config = dict(
    routed_scale=16.6,
    balance_bias=False,
    router_z_loss=0.0001,
    qk_norm=True,
    attn_scale=0.177,
    tie_embeddings=False,
    init_std_o=0.023,
    optimizer='soap_variant',
    doc_mask=True,
    z_loss=1e-05,
)
Below are experts of layer 6 (counted from 0) of a mixture-of-experts language model. Rows are named router (the router's row for the expert), gate (a neuron's input weights, with its number), up (a neuron's input weights, with its number) and show model dimensions 0-191. Each number is 500 + 25 x the weight over its row's rms, rounded and kept within 0 to 999. Numbers have three digits each.
Before each expert's rows: a language model's description of what the expert responds to. This comes from a sample of Wikipedia text that the model never trained on.

# expert 44
It responds to: Pipe separators and digits inside data-heavy tables, infoboxes, coordinates and grid references, gene and chemical database entries; also LaTeX subscripts.
router:500499522525498431487497522504488484501489459473542482536498483472495498476499482521461481488501543442497515449467535504522485516496512505510495480510522489522495484502495511499506452473527472533509488458483482524513480537496517535500499489485523541532502456491479495503523509486485544501526523500483539492516498529487507503476444479518504500493483557523532514423517484533550510467517523496473470545507505471494511487492515494462499527518475510543516475514459485516489512442486501493519504459509505463511482474506469488526552520553502475459486445517510511514485483494454524459
gate1:508517505509508491504564529511463454514474461498511508482527536486497521501523481512525527491495491491486545465496546488490503511505508550513499516491471506477468499515559535505523436460487484496504461517563543499513476521517498571514481554487513527511453501478480504539536477524468515527513482448511481510540497521474513501488539500528485453474512541518481523536485516485496536495491517479477472535500479508479496484483489529490530477524453535547517508535480515539511506459517502487475523498496486499485490509488468494471519477545521535522490483500465489502508503524540478485
up1:541500515522487480494510508523456489505459460507518507554537499475480508517493541482489490501483503465500477521506517490541492491492449495466493508501471453495463511532491519512477506523553520473526489544509495502489500497499486486534503473433515505543438507458519478496438519521478506500523462504549522527503460518478537488564456476503515456477474485518523523456469478546539493505499454536478474536539463509477518504521501482528483521504520529526522528495532518490510492507494520461461510521513484495499499482513514501522459488528491460485525511508496489499477528506529509475
gate2:527501550491514498506497457475490489504472489526476466488527480530471498508515462537502502564465480495549496504483532469508488499489476497521479493509508476495519533487512496522517480468481501516533458497492471513491493558501538504521496508517504518541499502479549474524530510545538516493480508512487468500550500475504538515489429512506506503471470500565501476476533500497485512514458442494500475498524513509518518527498567484458476488505470555498548524527511500508483503456487496495481520468481529481503503469532500534471528519437488513518524496539546517500474517485470493486
up2:528450523529513497506509516486469499533537465481504493552482498506470513459481539504497508548495450532516488498471490483521504479534489553525469529537542547454477511479503513497482516506496517473523518476508485480512498529509530505507524549558485527484518530487564487538513521490496519476525468526521495511488499513507506497546462555487514539464500525553498524481482465505497505505510494531482535516476502518530468481472529529475522515520476521489518495499497528516497504517488481506505527515505510540478451463529476544456479490460473543498487496488520535521472546474493516505
gate3:499439498482505522534495502488510496515505501557492524511525500486500507512528496502479496516480522477497523511463513533505450506492469472525492492487451486502493499489478547513533509485510517523507499495537475535480499505505482513518492516439515529530506447522528547501476477443499532512498527520501519510474523524493503502479505478550500460492517491536485479456508461521530459465506551534523434529522530454515485485501503491544494495459490515517523490491484479521487505460521530480538462517508516453481499482522482511522543467517504476521534427523476528532468497510461504475
up3:493429503501515506522491468484489506520485473458516490481475518461519479483486501507503452490538473504501502423520492535518526508485527513486485525480485485511511464509506474521458499544486468530514501525486465483459471467484516505463509508549483525508501518547510481473475484531505493536500501477458478463517481517531505544496505497496483529528487496487514514514471509529488548510487518472523502516523513483489482480541545492460493473553513476519525508513499515492491460463542525527471547515456495538534499451528486474502491467526531542549526510542520511522453516497500492509
gate4:490491479492501479506487494506470547493483519445545473481536455524487496484495465485468523525518546513458543491535497519499475526501520543504486514468518534505511499524485461502490529469503511474540511509497523529486525453542529496483483500503514531523472436515490487529475542485495477504548539489479472512543500464500511529487522465507537500473488487536511548474522454517574484490514527467479511535502498433514484509461484517526519516496523498484498472465503482499500497449515501513493541471511507490506495532498512499486483473509498462529487485560493486500494522455492526487
up4:507534515510497520511500559489504504496496522504441514475480531511459484475543514505495508524462493493500508505461476531470488501508509459476513482485479515473513489460520557496517496496514511483459458503453533455520552516477477472493474509523503514487496500455509494462513446518486478486489464478532516480468537501519526523473484516528479519553509535442516480528489536499456558509442550543499501489489483549495485547480516460501519502502504482495471472490505550509522513513492493502514476475483476507508472469495507519484502560522487494460498503490468486519510467495481473501
gate5:531489525485493467475496456471513527467491457492522484520485472485463450458530478495538484492506525501455494546537509488521550482510501516517518522486496494535513556522477502520505483529528516487497542459518531521507527458495482505447467490491515516539559490499485476514524499480467510495452505496521436484512521503522529503486506506545483514496483529538459511470491474525503475473476525467494504496495499502538506499491463496487511466519454451515447506499453518534514527478501521531500529477497484490477491466514452485506526494528535506497485492534527454487499516497538533483
up5:526480558500507443448485466502538518481559469560456506502430514494498508499509545485461534486487509500500550483501499511538482508512492497485463454501500548498484489472461515494502514478468514523488523549503555534494491447501460502532542505559533512480457505513512513486470495459528518505528497505467514475527510530509501524474527536494500517465505472496521506493504499484498524467483527482493488511521526489499508501526493511534461539501512505512488490506523523470499494519489519484473495506506509539503508481511554495528497489531480524473501530503509457453511472524539519470
gate6:493501566535524497455461506477508498501507551489473515524486468505513519513456483530520512496465518459492460489541499471522488462478466524474476509485551508521511503496514510499531486459542470558528520489477506509548471495503551525513485507471493510515524491457482505536538437507535497503504553459488524491502477499467514497452497477508515467496517537533549506508495511533517499497515487505494509497495532491527510480470481504491491504493511476514518525484467506493462475468483472531459464508502534493510497444545483486512510508455513496507490446520508482519529485529546512538
up6:500520513563506534519498507497490498494498525494502528496506484515472506486500511528477470499485477528522467510521450488457455529517491482519475526490490519529484526468437510516456484483583475512506506499543508501471545492488464506492483502494493489513515495541530522514493522482490526453459469506520483524533547492504555490460514517486470544496504465504556460429502498464532486468483506491480455493502511492538490508497535502472476479523509517522498521532494538505521486491497546492510532483514474512485492510462447487453507500498488503517505509457506490502512509549500456471
gate7:480509552535493529515529483470496499470470478462489486486518492485509481498485493553499490503483523460495508467456472524483546495442505525501489518483518468568490519453494528456485481500498516502529507457510524525504478532483501502526495475482522497521530419507511521489525492505525514489521508447476491480451476522495542511465521506465487500527472505491524524496472461516470527497484509515484451505552507482507476548499562493523502469526482511479502524540573479499495482482496521473500520499471474488496529493500457497531521487533495496502480472523512540499478544492502497494
up7:489489499483523505511520526531496506533491528504523534474462523459525491482501464529463529458456453533474551474485491506480505477471504490501520482502490509468491510523480525467487494493542514505535478492494486481540522485527470524509502537494437494466485549527519460504543505499510518526495498513494475491491513519494526477470522513514486493511449503510506488551483520499467489530504489498474537490453461530529498515494500478514509471503486539493485481530459510468463513544575545483481523485525518523505538487464499513473478514559483485494488516519558515480513511444477537484
gate8:513456527568529507563464503501470512541459470510494512509479478425517542500495533472491531550479500477468479506487553502481451501479480514472505487503490533481468493502507498494507488481578546479501514483485515501514518485469488488524492510515513526557484486476538511517516558489500518516461460547474510525475486503546533516535472495492515496470501492510496502485497472493526522488475519527450474508532465505517499479468502511502521496507479525497493472534521476526519474514494474459563514501489507503527519488501510501486522482510528500485504457508525517507481506454469524492
up8:503478517465498526502483487492501524511511466525494528487483570468491518540537530478484523522492481503483475473477483502515542465487502517460481483493466503510502471547506486526448495489498547497521468495498504447485517516523540540514492482546495516485495517494538529438495547533506538501527483494496476493477518504439510486488470462448471495506508494457470498489502515509439549512554479491516505545534504539486514467508510498506450509528449475551536510498463454502488497527515503493486467472486530483511510496513461488488508515471484511497515514514510497524473520505484485518
gate9:505511519565523511531513527544513464498492509502476501511476475466507439525462518482509486511533572536471512488511503490494486513496503529498499468532513505463559501510507501479496467498514534509503475483511481502510499556506549458492480526487474521498497443440480505477516504492500488474496527475488530478496495477493491488501453476503499489501482488516499489496513479532505466480544452504482485510478507513487489508522483469498483462492475472528444480484509446489533505518530500506499497501517473480436520409507484516475520513497534494490441528531457482487475492536497491487
up9:521513497470508507513538495466531485477489503478512488472520530515522479532539490549504477489520511491518481499514473518482496494501501477508516507493522490500491555528532471432544538522469465515448471513505520471491458514508497500475480483534510494524530469494484488496479493460500464526574493535500536496518535490482497549507526475460534493524468518454482485547475494473498540492495478489546551493500495519510521538500473533504499555499485529499524565556514502509493514534512476528488489533525535474513469527514530500485502520445513500514502503469517494506477519487518478521
gate10:501526523520510425479497535506500518554502471486561471511493498461491506482497501538525500483504503462467511487477454481511504548492536492458507507518501496492512489503514541510507488482558475487509488477530487540485501556498527476489476488455497503552509541501474490476419446542494499477502487477505480530496475468483512507504502481470500491528446515534510502480503511504540527495448523479524464521504466511521511463499469524501506532511489513471493535526515473528529505505495527442469466528496470544507511467499519496479495512508458491509495485490523476462511503505496463520
up10:517492514491534437464484480459488468499565483480500527445528433512486512503508504498488473495468495497536519476455540501469499495491512488497488475485477471512478475497548533490521489537464466497511477492495444495463444475495533487541502541515521459538465472479459502472454492483512483504494524496526480490512505485487470491484506481507527518502486511467528480474533513508503491521497520519478494501498494482483529473504512540503473479509541493451501486534483497510526525495532490442502529492482478526455524529479509442492517504504471518537540483474497496509479553523500521473
gate11:488492478471478516479496495524491497495502492554483486531525527498475493491484488510512506455525493482469493432485483492505500529519528494492497498506543522555495488506473541483532501545518501506477510429500518487536507517454480522512516503508467460553500508477494513544512497490472500472475516520501494542534482557485520536526512517486505497531506530497479493492507548491481481494468539466495486502546490452523520488468510443519486485485511530491493546499512532536506472517514496493473507524496492423480519420506493512506464479515467517506500456471507465533506533523503487467
up11:526464512511459502493490419495498542458488518461538526485552539502519472483491521506511485481472527458512502465562504511490492497492500482503496516537501504477512522468482506483523546485494512479471490496485524494521490523498517472517494496506526507533467463519475558492496520520533510529517460497457517535469537538492536524523464517475515520489507464507476542489519506491454519484497485471497538502509494504450486489514538545527518498502539498499506518476517476521562529480493490474513496517508520503584523532540526510503490522531502494475516486459497498504478458494530505522

# expert 28
It responds to: Words and numbers in demographic and election statistics, e.g. age, gender, population, %, Black, Candidate; also the noun after "The" or "a".
router:503503464463514477462487509479494475533510529507508494544500513504501546467466520522461456469524495516521502462500500517500441510501499509534528495536537505546514549518480490462535439482535500513505461482475463514500451517498512534469512507529538526527472521483493507494532552513488537515466491504499528498491494549489472501490491474497498525489476533523527512485518504518534519497537513498511504532503481484450508501499533519502534542509474528546530523491496510441464537490461497507509513503498480467507489497516479490532527526504477492507500448535523503563460477494500500452
gate1:543496454490525464501518515517490507495517488530530518506449466507481501467509527501500505498504501459540503510499480514518459492505483490506516461502502486523475536502545477521506479487572558480469511505498472500512485529484469458489494510482545520497486520487499471488474452523507501485463481519507519502481493525474448493501504498534504514495484533542495496541569496480493511511525496532488431470497518569506521483466511481489537507507499544542524504527520470485490505477492464490495537472496443539519523500479481474541504510502505533477503501512527572492514488496500522451
up1:451507504505517533486521452514515513494492492522466506536528520541515533498546472447536520491490484502506466531469494511476543501543530503534469533531493500508494442451507537512495508498453449470512543490524534505487510512472489468534486485510467522459510514481476510494506505462511490461522523465554502517512502497518569512498470501483525486476522495491485518504458471513502509485516494489475541534585502467508490505509469506538487505505507510482492453503506486507518524564508510498495475494541530481485465492476520515472476520507518501511493505507498458502509527503530472546
gate2:451496443494548529514534505507484508506496492494461465513499508484541539484495520501479503478504499477529520477519491495494456494527513552506473554475552496497518497479536533498510508494491491549519525507517485504480451483499476470534511481503541490475485460526511489497512472513536495532537515472488511476508478517471487510490498472499533482487465480490517468506553518530478520548466477488485452496532524503500508527510473519484515456495516499518506472462511459493521523492530505494460502485544513493499456509520509503565484496487479504471528448461546480518444473504553528474
up2:508521495526475508511517496453535494562467491511498474513516524490493508504510474502538465496504505447494524448513501541536521477519510479515482463501457527512498523485469538513480495441527505506494523520516476472482533469518475514511521464534518480524476507471465479489502490456463555525541454508527503519499528503462517531477505510503513516550508489506546496506484490490467531489528533494510556478472470551503456525477501517536462499484487492483487499484507508510518474521512473489495520470520493526473479495467480538483461467460513487534523503507517504505468500483436552473
gate3:520527517496504436521504503535451490529515482483507493560501509496496517493531515483505449492501506517472534490499530509466484501495511488502463522550518509477498557527497524485507472496498491472519533505501524462466461549513508512475527507515496499506497527495479481481503541522510537546498528485474489503479470511546500491526494483520485524529480466514542533507517520529526523481500533541505498490517505569504489512497519460425513551491495512450493534491493534499504517518464501454494529526439503481506476504501511512537539519463487510520513456506495510502465487546515501447
up3:507508497492501478516508513468486486457521489467471516529494498426512490513473499501532518507494548514493500546514491513483521478502482458552489511462453461504484442499507466517502494501516456539476471488477517503494516473518441470479528499517475508515499499492519492483478509468551471452516481526542500500532509471527508501485490439465535521511523484518510524537507521483474478447534492484495510494494516506521503531488473501500512494477510471529541515488521502452467482489503514503487489500554510579456476502495514491508480478492515451535489488464540470502512460498490515447
gate4:491502511502536494507507536526476527525491496471517450553522518490433512497466492508522471510529508485527510528513479447537476502469478487487510521474502558483499517542537448486502493457502488520564499476512474526515528505506480467476550506491462536519459499451492518505516454491520492510494486561520503505503479508453474524469485446467485516495497508538508495497464489475519475487467470471481493483461480503494500561478507489445522516490521470470516517516497516458507493492501521491496480504493512542495471499499489480476493490481507446457498457515523480496509486487473480531
up4:508505508541499504487497471493454497509463514486545507491483502496523498510502449495513476497524457522488484501507467483538533507476492469530513511511574523498542534544500482502487507500473560511517521503493518478506525477524475497540522491450459480510508518449512462457533471517519450507537548497482502526475553519481513515481479500493512480509527541487450525502522537492500519465504497525518522527506499540509477507516484528491535499520495454527521470504458546522469461521523508516444485495563467512479510504494482520471489493482477535488519527513535486494490469503536505512
gate5:486492468494475511480497500482538493534454490523524505486490532493463478478507514525528515522467479446540477507534533538514480523499476509496506504440525476480553510482451524498500501474489546527531526494531461487511457498502477481515470487526517467477495522488506438498470491463482474467473472531504483512478520542528507490555471462481502533502501495542548493498497527455509530549481504484502462546515490535509504494532537528533494471504487487513515507512503518502484539544481525500497465521540520505491470497459479456500491517482500490492514524507494522519498518494572515483
up5:457506484470535500551451512447457489501517474510521537497514547518502540475538503514449492504536476504507551500500488502493537512485513509450468500509497511483496442496478525496484485480505509479476501456465501512499477466499489490491502426491475465497558472463531499518502518487490518498489483521526521489516530553505521514519539492492479461543477516507458493460485507532456509538486492486498538487519539507469503505485477482501532527549490484504507492510484525522472530505496494490468510550482513487535517491523526498527465530486453481541499517486503525495451506535507510466
gate6:521506530541474506481507510503450474547521525504496502524501550491498549495477515491521520507516510530535512488513512515476452468501461524487511492532509485482467501512515512521516490493515514482511512447490451508541497482500461513465572528500540481469496493502467464518505530510487468507486465474511462479467467530507458537490487491524484472461511497536526519503448505535471512547493505541503495532507494492467500487513495514473533469456521501535504529571459551502485506476537492486520515488522510481534494463477513474512496524519512498541516533474514468514508517514542470518
up6:464527455493517491451541488452532468480519512494499492494497465493463534524481526461485476514512518525521554546493507500488537555532435506500476475513525503505464497500476558496496521459513492504497512538481518515493469489496505551512485487444489482493486468522495510491545503511504517462508491474552496501457484529481480495506476536512522497463489514491500515424510516505491496458485505526474497485538463525521486473511508496478456514492528504485492523498490511438497488507504492468494515523524563500494511486498518465485494482434467529504536515458508484476510499500484487501
gate7:531499511489509531461507487503492485515507505499545486511474483554504503518509474516496469481482504495507517533524449522517493491502484526449531467454500488508481545492479504486505491495504476487528457479523471540550509527474513495495478552481490536495512515470511546482493522511489511492489513540483506491479485481483465477500457532485490485438505500565479510518484462536490507510489483488507494448551483521521446485486465520503446429489523491498561520498469513519506507523484511479482494491481463521491465484498497479500479494499467518545508483518482473576517505503484445511
up7:491490500514472517519497500517480559488500514510526545485532508451495503505503510563498530515508487484530493517483500461481544543499550501550521542482488472448491506510505566518505519535497517480480514498530522543481465529521483529539497492479503480512505475510518435515465496518464493494493488509491465478498508483489491495504505502465480500522484477507525499491521485524490501467498567521521528421497513509474500532540468507505500482487500526472488487542487499507570509486467527494485481526493452479481529487475529504440469505504529472528452510475528503509505486487486466517
gate8:507486464498489535528489539513505452517486478497535528552514523514493559509496541528494498449496493545528540482507540476521489516501452519563488517503507534477565529480482512501502503533534528469496488444461513547516528475511509431472529489495509512496515493484474487480506514506479507501536485532498483497492479476535495494466496477452530474487467541524510499506482490494521478471478475510507536531467477496490514501499493505471475479478480504489509494512499533453465490533524494487526519481480515478468483470447482478494479504502547488450492504544485511532495493499552491486
up8:460516475524482508479500499548525540518560492530495494514503535487510487527530506472487482509472493538494532464517480522506515483478465512507553501553533510518547494441488548513513466529497530469499503523486518527491506476501532462464493466505512552510512494479511442450504510497487511507472508510477500530483454471529491542515530516514550504495512514473540464525526451522504495566473497490514492538509478506476517513478530495502479478484475485497505491460474479496470494492538476484527501496529521505499508506477472494551472509479526570532488502521508521510502495498480465523
gate9:497482448499482519502514505483512496517467485514485505515468521510504492530457489496484454497500493502507478500463478493467468486485481541517471517526493524523519510487474485523525512539525512524476491518537433493505482505514531518497528501508497521544495464493528529474488482539504462546511470506533511483536473479492460512471449504532512475461484518494456523469511476546497483492481467497488538497511478468508517490491469482507497471541475475534502543495464532489507519531472506507509502511529496545448505568501471550542516508535484471520480547513508480467470563446498505505
up9:509484504569475505506482484472515455472470466479491499481501492457488480507483531461495471500528507507484504484517528539527527511499452470546511529519515496506462525517476521500519494471477468530485474519426510480547482498477494516492500484527515511480506504495479487503508478507517498494518554521486518490480486483439500509461539468479513467492503469506452534475488530483516477487507488523487513507454516558471469527519490493512477490544502485468513448459489459502493495478508476521470520540504511489503459516517546499478544536502469552484523482505526463487463480486492516549
gate10:506485468514550495483494450526471435502529522485482537563540496493493526512458544466446461509510522546552504497520468536502499502491466517493521541459499536473539505464494539445507515495495517484498535463474487500453520448506517508501476510498511480518542531506481468517503530493492510520492510469488510543492486513488516498529485519502519484509461507517519466469550459494525542476509489499520497542525508520525506473463492493515514538520497499520509540505491523481466505486484489525513525525504506462490511509519511507514511557507502470480517487518549512541489490504536480477
up10:503519480524495539477517461467459476507470529484496550540484554482523537510481516504492500444545529562520474490511484515481459506479532530501477487469507519517496520473505543473516535498499531524498462512538469457490502505507511526490510525518504506502521522473467519483541574493521495537496507515491522495494521554483486508468497491496513508509495501510485472486509502510500480470531524503536485499431523466460479496512502479534496563489534478482471543461519480504500481517529527494474484514513526521495502534512510519527520536499481481489450516458527512497476452520538488494
gate11:495492438485508476483566475493499458521500494442481513502507481499487499458513477496525466482482495500487485453497500506517475486512517452521494498466479497503472525490512522494509507538529446472489472496509498497505454494516494478496467501557486492500480483483506497520520520508478488506532512481512551561492498519488495503551479471535538497479528509518494464507503498519494490426456498518508524446516535490491527479459507495535530511524535544501505514477506499534483498512483509516437515532513530538520513516496511524504470520465477476492472550495496468489447518547512502558
up11:478498504501480463481518490472497512516555516503523476515528430529493489473453511500485490529513453476480536466470519536463503513525487496551541532459453491476496478482497527515512475488516501497515510455504522477462539472527480455523489508541521494501485521493506466502531521503497559523504471467482497521487505514487472523499481512482547474500509514491451498549451496481469504477519512497499495488501484477469526458501488476523534511503485464526498540547529496462516498502504515481447499455492485509532534511502513495530472532465491563503507524490483475480530530489480523473

# expert 43
It responds to: Unit abbreviations and surrounding punctuation in infobox measurements and formulas, such as km, mm, hp, sq mi, subscripts, and decimal points.
router:497497519496507491486493484517466468526478498484564473516499520486522501486482501532468478493519538505519504491481489511541487519520508499510535485521515502522501490524490488459505443510545434527491476485480460500505452546497534528460482518510502536563504485462468498499502487489481509476514493495513505509515491540473456495500507474542496511490480555526519527488493478528540553501513533492505469529529504504483502476510514510489518523502489524567519503511471479508491526430498508505500500469512492472502476475494488483522539516540500475456473429506536484528483450501464485447
gate10:561492494456493515476509480515525525541500490462547514488524475403521471489474532514479501494488519476521513514490536497510515517478499483537496491540446489516451485500529493483469506517523464493486503485443502507481482471534493524486515500512434505506497495585499511497503498492476480502515480501490494519494497531499493483486470499525535525492472507503503477511450474549518491517494530478495507519486502523501504518536518499542502474491514483509510519536418553490484500494519515501526473463522522512497473460451510498510527483515526505494462480526508510530516543500486464468
up10:521471513525448507481494531543460510469521486537515510504512487468466503504464459527495464492504510476469540548583500505484515512488501500491512454518502526457488526498495541487512479499518507512481507517535521475540462521484536503472489499541541467550455531518495495495491517501488441503483515496493513506485548558497488484506505491486518483493508517507509448489447534503507477502500502501529474450538512488474499479505553506531481494468544494485531504483510493502512505483519530513481503532502522541516490525512528486491506512516448475545502506466469538530552480522504500477
gate11:509499498526502483514509529527485528501507496471506460452491495471504487547490466533479505429479532479517571482461516504507501504543506479527505472505447499521481510520521474473498483574529477512547486483505444453525497514500485539528506478515497510509485461491498522462488486508525522504524509513464499513559515496510501485478492517513509496529473547513518479485493486492523516489459468489485474462496501518466513499502508517510517499461496534531492520532494522521531521479527457473519473524521468471486528500497498501518550557556520518482536525476508534490511503549490521468
up11:469486530525504489502484491533470486480488499472539498467491504548497511521519468494464481514536468484451568514474481459565489468535536487491516510493545474518505499506514526459522505476467497485522520483480571503538541479522489479487507485543502535504519505475472523488511546522485470533526523529509518491502483512507544512473453555467464470499508496489520468502499484492515534495510541465495490561495501493505487517434488486494498481465506485481500474480469458521500456516481529490476507476489480512541525461499480514519515488526500475498514511517504497485517510515536521540
gate12:539513528486504497504507494527465499542470479512553541489492539503513519484503478538518527548496485521542477511466545486459499469492514476493512479527482528518511467532503520511486523532504463499531505477520495473503475529496482493484446478523507549512495473438506522506517556500510510507529484476475459499512459541482501492514475517539550525484476473532444527529446502562521480490511518480525472518535499490502510499479477498503519503477503457478503523512471476485495495463471482501478486551499499469459514491497489465514527498439497520489555500492498503502510503465518524468
up12:466464522489478478513519477462523534482510476517486538507490552447509533532505471522518493495504445489518490492468511514508517537539532473477509534528483510524481526502510521496522518464488467532492554544485474478516518510459501527519470503530454501495491466544477497517485516478519510500502518524445489496468517497501501523493485513486500524487471513474442516496540527474502510526468546528474508500495526513478482513525473529485502561522509492530481518506486477493507543504520531453486514475505525484535481513467532525500521473477507531448523501451452518516492548499516478549
gate13:452535496522510481505470472521506465483498502502492435462519521458502530506477532556501483486504574487521478454477502489542559503514571498502489498464428505493502563450494490511489463492506502515477481479498501522475510545473535517525496520509505527502512530473493471479475485481521502479503478520506542463499479488488526515528547526521509525521502515476516503523517502449486496486513484545506515492526519469510523496485515456475446517469508505483494486505527484535493523491511501482458548509508507521490504496483514517525517490505463493472530486466502476467503511523490481453
up13:472516478520468473542494478473503508524504540510506494477504531490449494492517506499492530487502502503557479459538458520483482555499492490538489502553439499463481503464514493498517527509474512511488454518531482481527473487441482528523521464480508479519503478569506515510517539526513498549506495472499472458541486496489470542516483511449490484514459513459492505509518504486511499523489515512521481529512461544485480470519485472515500456503495456499542486491526461494476514521503506483483518472473448497470537485504492481500500464492478498486518531494517526459543527505503522457
gate14:511527504487479523500472511510458485507475473535491521500501508529542508569478496533483476489495506475462501507481466492495482523506527493492497481516499550518489503486475441511499503493564482470492500439541479447498430503499492493540506473468492483484518479502520504539528510485476518551500472522495463509501480506521501545453546527550460486502494464529499548445483516496501500537577496509538445521533518506486486527504517498495508499474493516470507477467507502454526487505514484461509493483508488481484501485504528502514501505513489466501518493480530492499493449506501548488
up14:514451496507471488482507527497470484501513471488519522513489489537521508542530481507507493518486499512511491501455487518521475483526429490493510472519509472538478528509536527500494478480482481481511492500493535534507507458493492511511501487509510486497547436488503527498524497492516551548507487487544538498489530458458532516533492499511471543497443540511454531448471475536511481486483545492468532494475499506499500518544497484496556529495475466445459560533517464532531494488487479483514538509535512498469490494497499514510542508489488479528507494512483461512486484452503520485
gate15:495526494496496500467505510538486513511491494486518519492469481501533483514479499532534488513490528537480535455505537466521468481504487458536514489509523479428471475497513464541464546520510509509508521499526478474499459526497521511494493506475530520506471521520509503508498489519502559526485511475466527507480499481480473503512524524473542530529475479550512477505483469494462527499552542516514508485512466498498479477506528552479513455526523512547513552489491472485528481505480481522483529510517477473547460503496550522449511500473487483496536495455554476492501506497450465476
up15:498536461502510479499525500422475502450458494483552492532520522518548508462496521498515513482516534469490551506501515489465495509501527526490500531531502467502478534529504466476502499533450472443468500505456492549480516464505452512513505489480497503523501496476527480477537473481490530517558469507502535500492484500477470498527525550483504501493503530519510504514496475460485567493510474512491516427469487515501513523496509489506468523486504519535486517498486484522509452495424519513518506497473520516493517521531514514491486475512502527506501506509497458508476504534526468470
gate16:542503467524484504472503475496509514542522476470494480480478487525513496483506514483460498473517474509548528532490499472520502528487468489465509501496577502511498479463523490510488528567519483519538515519502474460474490497522477461489456466503511515514538505490525472475476498467491501461541513520523517504502495522505489466537517519553458439481519461498465485490543483491530503495481491541535484426473506518523512476508507503521466534528491518500489489515488530496468529481457477488505511454532528501533467474501513508496491537547532513473520447486517490500522481518503493478
up16:500508544491495543481528521521514533499478489522535517515532520516452552513500488510507501498462536513468498438492497494516547481479515494508461489522503537517552481504525521479549523503483496469520539527482509506502537508515544470515515498538490473451498484504510484527535494501481508476448471525472522518494499514548525511450474535487452499491472524501501492444473533516486468525460465472483487544493487525491507501532480513528435466542502509546442515464513504455506495492506460511524493478497464517479488511472481480485485511493474482494501475515507532524513507492514493523
gate17:464477571483472518505514516483493507493510489506487492523537476492507470477530468512513499473545520520483540546473460481487481488521507472495559461505499516554511484470532508505489520541506475514508533498498442489474513488462493521477455472532504549472485484490491442535547518485488480490457495501539482513529515486541454520488478507521455560509476499500540493537471463466496513504491472498539499476497458474557496498520491474475477489487524494505495529477478500484520453480493553496482511471502502487461491499509474484500521508473493478506518509485513477507482478513457493476
up17:487519497470532509510514513520552505484494455446497468536474505444529488516507504481459444493541516503500497479490469487492481503477519508532497462529505482485449521474491477520520575503508495532507492513509502502491497562501474522497505467504561497481491553502527478464492489492478463512476499544500518534481486500494474481493502505506497532493472522450501529498506503494501523515497511464527509462530524508495512479489480545486518505517486470485478510485482515479539505493536523476465514534535469501479473499457515550437509479495517528531505450490520477513491489505428473534
gate18:479518474494499509555473493550486508480475448538497460484491520500528525492483533512539506482477510495514474513492511518514529550549511537474517519510480504513523484539476493547526512511509446499500519471492487527490520475541533514483518514513479513487471481517484521549496503530483489517472481513491513512530484512487505455515500548503454509481485491514509454494494462476467503503514508493498487479510497535526536485545498509537494511540482499581468526512471427523492502482510488493550478473469462479509482497465492512514499543528509489512466477537466496528513477494456516447
up18:455516486473498512485545498524489522461505502478482483507477476508451493508481540458514461513483461515560450476465542554524470492532515509482470513490512496525514461516486519515505486488497472486528501483447489487514554485474536497500515495523473483525432532516497513548542512484483449466515503535492490522481558533490534463467518511521537505496472544515528509489522507477505507523511484474535484514529507535531493539518511501513517499476518499536466484496501486551507551504500486516533524476482503519521472511490502500500536442510472485465483521495474527499506473494485502494
gate19:492465496478519526461494488485537516487568540428560540483495455517516481512519501474456483524513512523488520518469485489499505557492476498509525509468542483478506501516497450457521529504504526458490436489514491519519535475528498516482545508531498502509505503520486463553495519526562495526502512499498520541529469473531536497504505455491507501490482508480519492515504475530505466484484515461483467516533481516462481455518525485515508544546516517513513500534530485443478497486539523484518483484522514502489524478476499474531523499529491482462502489497517488512485480507504496525
up19:472491506529519463529493516492529533526460505507504513454473460532502506514516494528473535570481504492497471526478517499492495524472496485519477456542534512467528476511499470533480525492524479440488439481488493513507481516502513483490466548570506501516498464518510515487490486479463516529495510506508512556489483498492560510463512508505516514520500525482475554521489527521508516508498455460494501475482489509461496463474503534494460480495482488544532538501491509475496475475536470492472470503517520528489524508482442503503510500557495489479508476513489462461499509455503479464
gate20:494531531508459458491474451504483511519485510487529499507529501514472483518511517464483504511523522472458530501510512508526513505535524524489467458499490527488528549477469505500510496492509483498516516467515457459498468491542507480507481526501475494533497515537431444476508491469486491484538516506482514523511513508499466458535507512473455550483495487513501518501486539525526495510538470483508516503535495502507546473463468465514505503522534514467504533539486473510514537501551524533512501491486456555496499439495499478479531495529564523478486503501517521534533463542503494472
up20:503506472476452453486493484530481542486496449504533483520537521452511462529483541518472516499460549541479544483491483473519490509492513494482510529467490464452456479488494535531514527506493442450551505517535491484520478508499520478461499469498509472503529505498541478519508529486505479510523466505458518498451518464499550520481509515496492496510519524515480498469443444501498497511493553524496499513516515497521483456506507501517506546510508498480549496469502490469519518481497489477506489527483486500452501516529489489494477447515509481507467499467499499507445479525497497537